python train.py --experts_per_token=3 --d_expert=80 --balance_bias=true --init_std_router=0.00989 --beta1=0.95 --final_lr_fraction=0.1
Below are experts of layer 4 (counted from 0) of a mixture-of-experts language model. Rows are named router (the router's row for the expert), up (a neuron's input weights, with its number) and show model dimensions 0-159. Each number is 500 + 40 x the weight over its row's rms, rounded and kept within 0 to 999. Numbers have three digits each.
After each expert's rows: a language model's description of what the expert responds to; "gets" lists some tokens that make up at least twice as much of what it gets as of all text. This comes from a sample of Wikipedia text that the model never trained on. Tokens count by the router's weight.

# expert 46
router:527433448420498468441594491471482476502520494556529499400525505534578434503458470412487543459479509475503527439499365532460523440466516471496540473536503510506495502506509532535521455491411479496400534447503469494514516484468458479541511493518471526540532458538485554515475517502477516462515503458492527573480452491503453512567463546484541503492554427495473482501508503471485461527484453596536534506470471455469483515494492392498467442494411460475544537493471495538456537476426565
up0:467476479472415518533484522519438546558535495527494514454551525464524483454516467590478556513492581484510462537534509464428535473501497547487471377496514530515418451518543460534559562484501460560515548538439527451515474481519477499469498583507546502517448510531492510501473541448451458445489476497503518533491466508514523487546442472516534447502540479454514554449560480490446425557511537471452531489470585435591518449447535503477432494488538585520478484506496499485477402456494457
up1:547549496515575505500528491512507531570496539469556540535496526507508466487583480476539513432572526493489510495452497520531503483450573399496449543505531486558532493490483465508565526502474493524501542503490451480482550496520510484506468600494477484494406512509554522525523524510455530487445463531516532563489446503415548447477563511487527491459594494476527536423501490512526413489546544518456456440523540423479439455497555523537529517497439531427527553521476496597416554434491492
Definite article. The, of the, and , the, mostly at sentence or paragraph start, plus this and , a, as in The city, The new pope.
gets: " The", " of the", "The", ", the", " this", " This"

# expert 24
router:510458536504475494479545470508347502502530515495447581503455528582579470503511455443429512496505463516494494518503440517509480497490472480503527440483536501541530534563557475494626479482435485457558563540505496470498504509500496461572438583526521549560460489515464554477494502460551511500534497450572505521494492528569480550501467559532556477506558464516555527478547487470538464491499549502516423416540450546487490522464466490489551517598507477457510575493502513550529494469530501
up0:514529573456496460508480449468529495497572509495522496513487457509619419536489555491443488523480519423530523507522524561529457493581501475470558511479577496537512425536518519468543492457446490514468449468400470443546468459593497505513524515530484455443484470488525576498495444505502485591498537534472467503519459528518602518447522503579567517572438511441500541533497496471454500465508500474475495545516523460505500488526562534536472480542533501476458462573461507497462452478551585
up1:480465505522473396522457497499461436445460491463472523442485478446503561526448575447447500483498529479517493531396512387417566488491544448406510520523506524491532539448462504509602535480470462511481456509480498513495470501475437485485535494441487517530537486525541436447401500419484537533464481470440514500489465549513490488573457517499520474465534492508472498560566559523527545424540528524477499495509516467545479556474470478515551528521477501527534534422470518533544519590515488
Census and geography boilerplate. Connecting words and section starts in town census and geography text, such as had a population, were, census, ==Education==, Density.
gets: ") | ", "\n\n", " was ", " were ", "%", " ("

# expert 17
router:484480454506472462432518436447463477575558507448465520534509470505512516443529508447442488496476529562456514513543547539484513440502453516491476495486471495516557499484559484545582537511522447491503504459481515480589496535477456496491485489585484546550483462535499581463496485532550534454398505512478587565488391465491388492472450525449559484497541446499535487462490498544546468528491498525501442431547480560519569513423468459457494474563476536494516529497556488522465504509511584
up0:444487460446472447431568431450449428465463571433488530481526523489486527476472457510512518526437461527504479517488511550466513468483497537514520488529535509496454435421511525482553521500560491551481463444476420503510536535537419454560448511439512493453508528577548512479474493521489503500498480476476493522432462501526493478468484506555563433516535483542453497473514462471551526520494488449462427477575535543551537461496462522535574470444419482565504494392585503527540488546463566
up1:476527499516485547484596530498506553493506565484527505529488530483483478491623524536448498479426459488404492451516491513523509523439558474523508577444457455576498497502485475456542484546468473541559430517513548487457496391540490415502557510464529472519477540618499533482497535466483516479495495471608551491454507495466550549473437444526443376486528529449529510470493549491531492471536460452486573508483518533458497536489453517486497494475480431459503493514502491486535518522472474
Table header cells. Pipes, dash separators and header cells opening Markdown tables of votes, stats or track lists, such as "| Party", "| Notes |", "|---|".
gets: " |", "|---|---|---|---", "|", " |  | ", "andidate | Votes |", " |  |"

# expert 38
router:591435578515481444483558446489470502476558442551552594509435498514502515522502421515526553500437456541436543489515500518457489478525518500495554515548496600532497504560565521560517499478402476485500465508479524526475389535481475442510505498553428497537564434552464550515480517527505480542505480506474502536537436520517443522557417515505496439502514494470579435524481550482463532437476492558510433485539452472541452523481546473479485468533561491515487468472477477470479518499468471
up0:524443498410544534480496489448570543508456449449503524496543487591457540515491538542491500487516576601486500416468484548546432515482545563461499486479478505533523465454492531463467515494552522518503543533483496615461505545409475504454464531468498541534483478545452531505488474469553504519496462559447449471495435509445529504472538507469519501467465579420539485470470468505475554497541508517514439564477471399481520465535519443541543432502491494479461551550510468411502551499498483
up1:460475472479508421554471479554460480536479429453581505435529456456524474541553453492534530456446532479504487462425475532542484464465505549559488463491482516552511514596482493499533467522486470499556519522533500484477514534524493525510539533510484518453546488540442540511439467426493492463468591522553490548540529510461600460503465455554448485533592441476529472582527417398432511454470502512541527534559459466523460532512443486506526449495467480542529511554504495416468489491471492
Place prepositions. Prepositions in, for, at, of before a place or institution, often fused with its first letter, as in held in Shenzhen, Mayor of.
gets: " in", " for", " in the", " at", " for the", " of the"

# expert 23
router:491419522491560448534498488478491556489523526451537517497457449556558493516532494524546457525515461437381558536522476532509477465520492460441524431479485518490503526480515551494578495489516540500495481410515464449542480524432464405492477510527544539509497481527490593484588538477538525551507478492532470486526439474488507479556494517532475483571596461484462476470497412423462449501531530538531453504503456470504530454470475415465538475553523506448455456513431536516440472432484457
up0:464466425482529535525564478475495517459545473548458453484468478480458472521483432498537492508508407542519518468557595484454442481602474469513517512455554513459443514445515524444520447458469443456543498438475557514463501533466459451475485522451462465531581442481514531464473490466546476419580458470487543454545487401534582534531514495479472435540451531497499454520502469529470537488524442522546447503450473491508571424532529509457531525531480500461482453448480541474479551502530476
up1:459499505536557465503460436580503442452466501430472513500492481521532579456502561523461481520531430500467462529537519508477480436546471422561423500454487476490470572527517489483501477471512501524581491537553524511481487448448471542542501507499569498521551464503509566499419466481501509435502554492467520500472538519465493455543510474461486522536477430484599496547498480548573454491553454460446493510519436535398454411518524519607490489482467492540422478465539452499544527517464481
Range dashes, commas. En dashes and commas between numbers in year ranges, scores and dates, such as 1936–1948, 3–1, "December 13, 1995".
gets: "–", ", ", " and ", "-", " to ", "/"

# expert 5
router:567430484520464485492502490333449509558589554477501484490503466522513492494536511443454510573492503513520519507513510532472496471489427509427518486496486513541552480505507504527588502423478378478493517493538483481526504498438472460491537567505416522567508514537498561487440517492571475497459455508531560523457483491491467521488411520484485459506516500490501500443555450506530470546481499569563502430525493551480514437501470460483466464606527443513511470549490453494461534458490539
up0:562503538547563518529487511460496490535526545435478507469450466467476517439534510529523504467484504543484440490443411554475472550508566443479464447548484467421486483471503514507491534481538484464536450465505474476490544476488541449559518465557457461488538469559461541506506432532562489522521461473539509529497474528491544530473439524462428529408435574556593487485493460561586535576511537499512591538487582514471486553466467528470537444579534483511536504449505505478457554459488485
up1:442472512509456534533559490388465445559570468501516529461530434526504464505523540489474475528442511546546539490515443564468509487579499496513490504517510501553498520484549524509509514523487491511530492440463484517547547513536457531466520496575541481531518471524492501577496441445582464473494540421493495498498408436483498451462505465510506481462520477438558433495474534380499516555485540490563516527555544469487497519482496388505528430502573513465479449526547518409493567467444475
Sports table filler. Empty or numeric cells, pipe runs and section markers in sports results and election tables, such as "| −", "0", "===", "----".
gets: "| ", "===", "----", "|  |", " |  |  |", " |  | "

# expert 34
router:463490565526519433452527508504438468487546486425526475550453400466525512548514508441480521508507517446488522431525471553509460375459474465479508515478524564504564555465510492490579493485460506536513492563504453491478483554474469458489441500558466505516573495528519569483493467524473473528526532555486508546472492511459489475512461537532471511544537485492538343528516556511481470420498599467548498512528492445450467435463499441498506438512502432540466564465484479538498524502485544
up0:517541523460498420440508510486490514471540550427506458492456522447482462444428475377523515455526504516487501420524530503515523448488490466487503547528528462534509487457527488515557491478520550556448464481506489526559549497452491442482620489480520504564495528573416496554501522489642492515505488517462431458509536516501465545468562570513525514501504483470510505459575537469526503518444574402541511444448491501493468496538545477509490487503571448521451481515561472515523531532452514
up1:495496454486513562530511451445489505558479532429475540546519455387520560523544466490436516480570566514459439554530540488591539538438518496470477510512509530538468433475439513490476526449510480552469528498546518417516420495481479490567499512466496504498493484531509543461532466519534445530452486523456485496467596526438575538499476525488462511518568494483547434521561522469522449441474495524524486493535511534569471531499519489545497355544558464491505502514550452526532490532461554
Film and music prose. Verbs and prepositions in descriptions of films, albums and songs, such as stars, features, Award for, released, directed by.
gets: " on", " for", " in", " on the", " for the", " in the"

# expert 53
router:549549556470542464489578532430452497491536552480439544456517468552547420467510483522538530503465581546456527469530487562517495437507431414478493432509536538533484496481508523520516446528486527466529523449504492512498446478498488462548521526561442491526528485604513502513497484512637520492540516486541585480450466499498513513477513512508537490509499455477553517573601564510459515491480471542516462464446539536446471414495482480505421498476504435536547509460487446498483509443509572
up0:513485459471527497496445489485574469517459498490435516512517481579570525514406534500550470467529574484406521454452474516462555515484555483515536473436444530525441569553544530478485573594559547551477516481530545534536508475451543520513496442493498531483529446525525491437457547491543436568465503498494450495536413555543454504516595486447509533451513511575424441489474542517528561448529533442502466495442525535502484513498517514504436512534489502536558511503499503473439504531515539
up1:536473464568492444532482498502515510532499532459491492473520549414527434520519535586484567433462539519451467496484476513489511498508456492475475451467510535529519512438475463558492468554524534527494443512489470468549465514450530412578452561529561544480558390405460561523478512509529497454600492478532526523451433557631514516486523540506469516438478481441512523541505558481507575472492478578534482553502533515521517451454528432511500480456479478463557500485501481497490516510524529
Quantifiers and numerals. Quantity words after prepositions or verbs, such as all, several, two, other, "number of".
gets: " two", " other", " all", " one", " three", " some"

# expert 52
router:532449462477547486460611529506494578501552487518460597513504477506450560452508474470454484474454515496526460505487399517496426479475456480460460522464546521509518541562514443566516517501510507565432462468487482485462410545416437453461496567589500517540538437555535551579522509449498537517477498485484469521563513454539491524502489517496524472517520514487557484490447481504544546500501495541487484506550522581497523508518468479537515440543467498483459490542530460429379547497482472
up0:527505466489554556463532476467520485473524517456494511532505556425530507513558505476564549425523485563517508529493495541526510519473498510458466509497533520535521483468483471553609562568472488477548519459454496578445434494411482475542545475489480499520487548575482494423521500543514479412468498489496527476498515472428448451438546502510502450496442512460436435440453534504492586487447480433493453514494531494554513507399541511513421480481460397513539577544461545484512496488475488
up1:491406448486512520402490420524501569518474472531506459466495490462567608508475475452467521538485553477549539465518511530479468460444571575519438498490474502517538519464436515467514495456526491422503585437473540451535421499429522485491506466559463553534463463519518525507510517498483538512436542486543532483514553426452434526488527464556498475502448547470478510544472492516472458462529453505470491563558524503445550454491494530584457444545492501527518557521521596513483512504534540
Foreign name endings. Endings of non-English names, places and Latin species names, such as au, ić, ović, burg, ino, in Ramondino and Cachoeira.
gets: "au", "io", "ee", "ino", "pe", "á"

# expert 10
router:512449466418543477444551493528471534494553418494461548484531558495523535520459503405538468565486486491476499494510526514523497462456446459509494461486512577523472521519497470528501523586415503466514505512575471419559495499463455506442502496520531526565464455528515554503542488517479430517444530551561585570441504395533519503490411526415520495517560482554529495491456478442451521520560563478523487498491481531480471518528511532527469490536559441486457550498544522487468558568492537
up0:459462417477458463441513508498503489478517454486465464502491535550490542574486543528491489522543453496540445586575486523488547499489473512489508433546505562464452483549519491464519585465492498486500506509525437453464483519487406512498517415416561505519491534471443487509494503542481524589526520520516552520436469506475475522474499514582478532465496507540448522512522467533515445476537558573500518491531509513497540428632438492444543423479409436488537426572525479487463508494497508
up1:542534426516495521510461510436511460475522431533485503513486482504510491505495512521491568512461445539464479564464426449454444455483503449459474472519530476503498542508499520563456560478481459472574538545535459466491475490539486551509489481464522386576487463501601521522541528504549479517526480507425423402587512534504461538530463467546492538501528495459552447506493466474506563495516442498430425512464498551548557414556489513519478483498568534514475548516459481455522579450541458
Short word-internal fragments. Short mid-word pieces and contraction endings in mixed text, especially re after an apostrophe or inside words, such as they're, Comp-re-hensive, Sched-ule.
gets: "re", "he", "ue", "ple", "que", " so"

# expert 43
router:523499523429536468332547500422482527518516530435461537467448545496556458441469531409523515576545465526476469489527407483459510469495460486452489487487499545534546514493484508555577501480409503443515496500555513493534467521493493480586499609484563528465497492548539506502550481506547560504504517610443561525449465491534458555447507536431520474522498499514540432504533530498517510512509451531530485468502458496438516468537474473500470451493519480522498499502493497460506553449493485
up0:539595499466485474496475434478557536481565557513559524485515474468542555465480520467528527562476482482506518517523514604467480599522504584437492512557403429487492477527463533509574561570520490477517538535499473485513482512524471500544512488519530517494484475537537515516499487522500452540483509523557520428480502552531519546538425550475455523490494535492448500511474512479533554480461495448494500564514502515488559559469549492437409485499470465472534408555576484548479379435509507
up1:473500546474509455480501422532402486438463516486452471576456464559483463527398519519492463578496550454453585457536505449519466477503547477527519494566541523532520525498465483453473482560481536464468429492522467494496507494510471491522436458469434464474472520460496456442519442467461540597442490512490547510490481493486517550494458583480520484481415546515507473461473447572511528531510498509477496522484553486469480536584441409438575520588527559508489452484486506495500510468458467
Definite article "the". The article "the", alone or merged with a preceding preposition or verb ending, as in to the, of the, including the, The.
gets: " the", " to the", " of the", "ing the", "ed the", ", the"

# expert 18
router:473524489477535503379493474413470489536522524474437476476427534521522473526449487476476562509476493493447477547526501506485486476439467461475506471452447545495511490480490511502626503501523546499568470514550476445488517533480479479536465453479526546573492446538465541567531557492506526492465474529486538489466459463543489531520477650459488456624575514549529494504505451510501495496517512487529453416520446507507552395449445416502460478493500453534457482497520492491489528481518476
up0:418472417499513502488566564552489499504574494387505587494451461446451492492485523575443527454477556483436524512485498487452511454528438517510531524540479490511569517512529520538533476496496491399534517452502462537539523440412495500389471479491497476486481513554474514511586419491466457509472515549519503527542473480503534428434508498472508530521526554497498459509460538457497468526511508458528524475498528514392465495499577528474469450499493540500518545532477488498463408461428521
up1:507464546498480453450497448431518508589515494604528423480482417502563572483469465475516543525489518461503531523501493533478498516538536551525502471495457507442533459507480557576454466430507429477490492516538552435503467522518479452533569520501462482577480491537532510514547414483467489495545558518520568515484492522508529528524466545516456470472570500543482482538539451488482460526492465404535480498457418491531548419506439525523503468578532511546492452424513500470504543530446594
Table cell separators. Pipe separators between numeric cells in sports and statistics tables, plus semicolons in number lists, as in 16 | 153.
gets: " | ", "; ", "% | ", ") | ", " |  | ", " | +"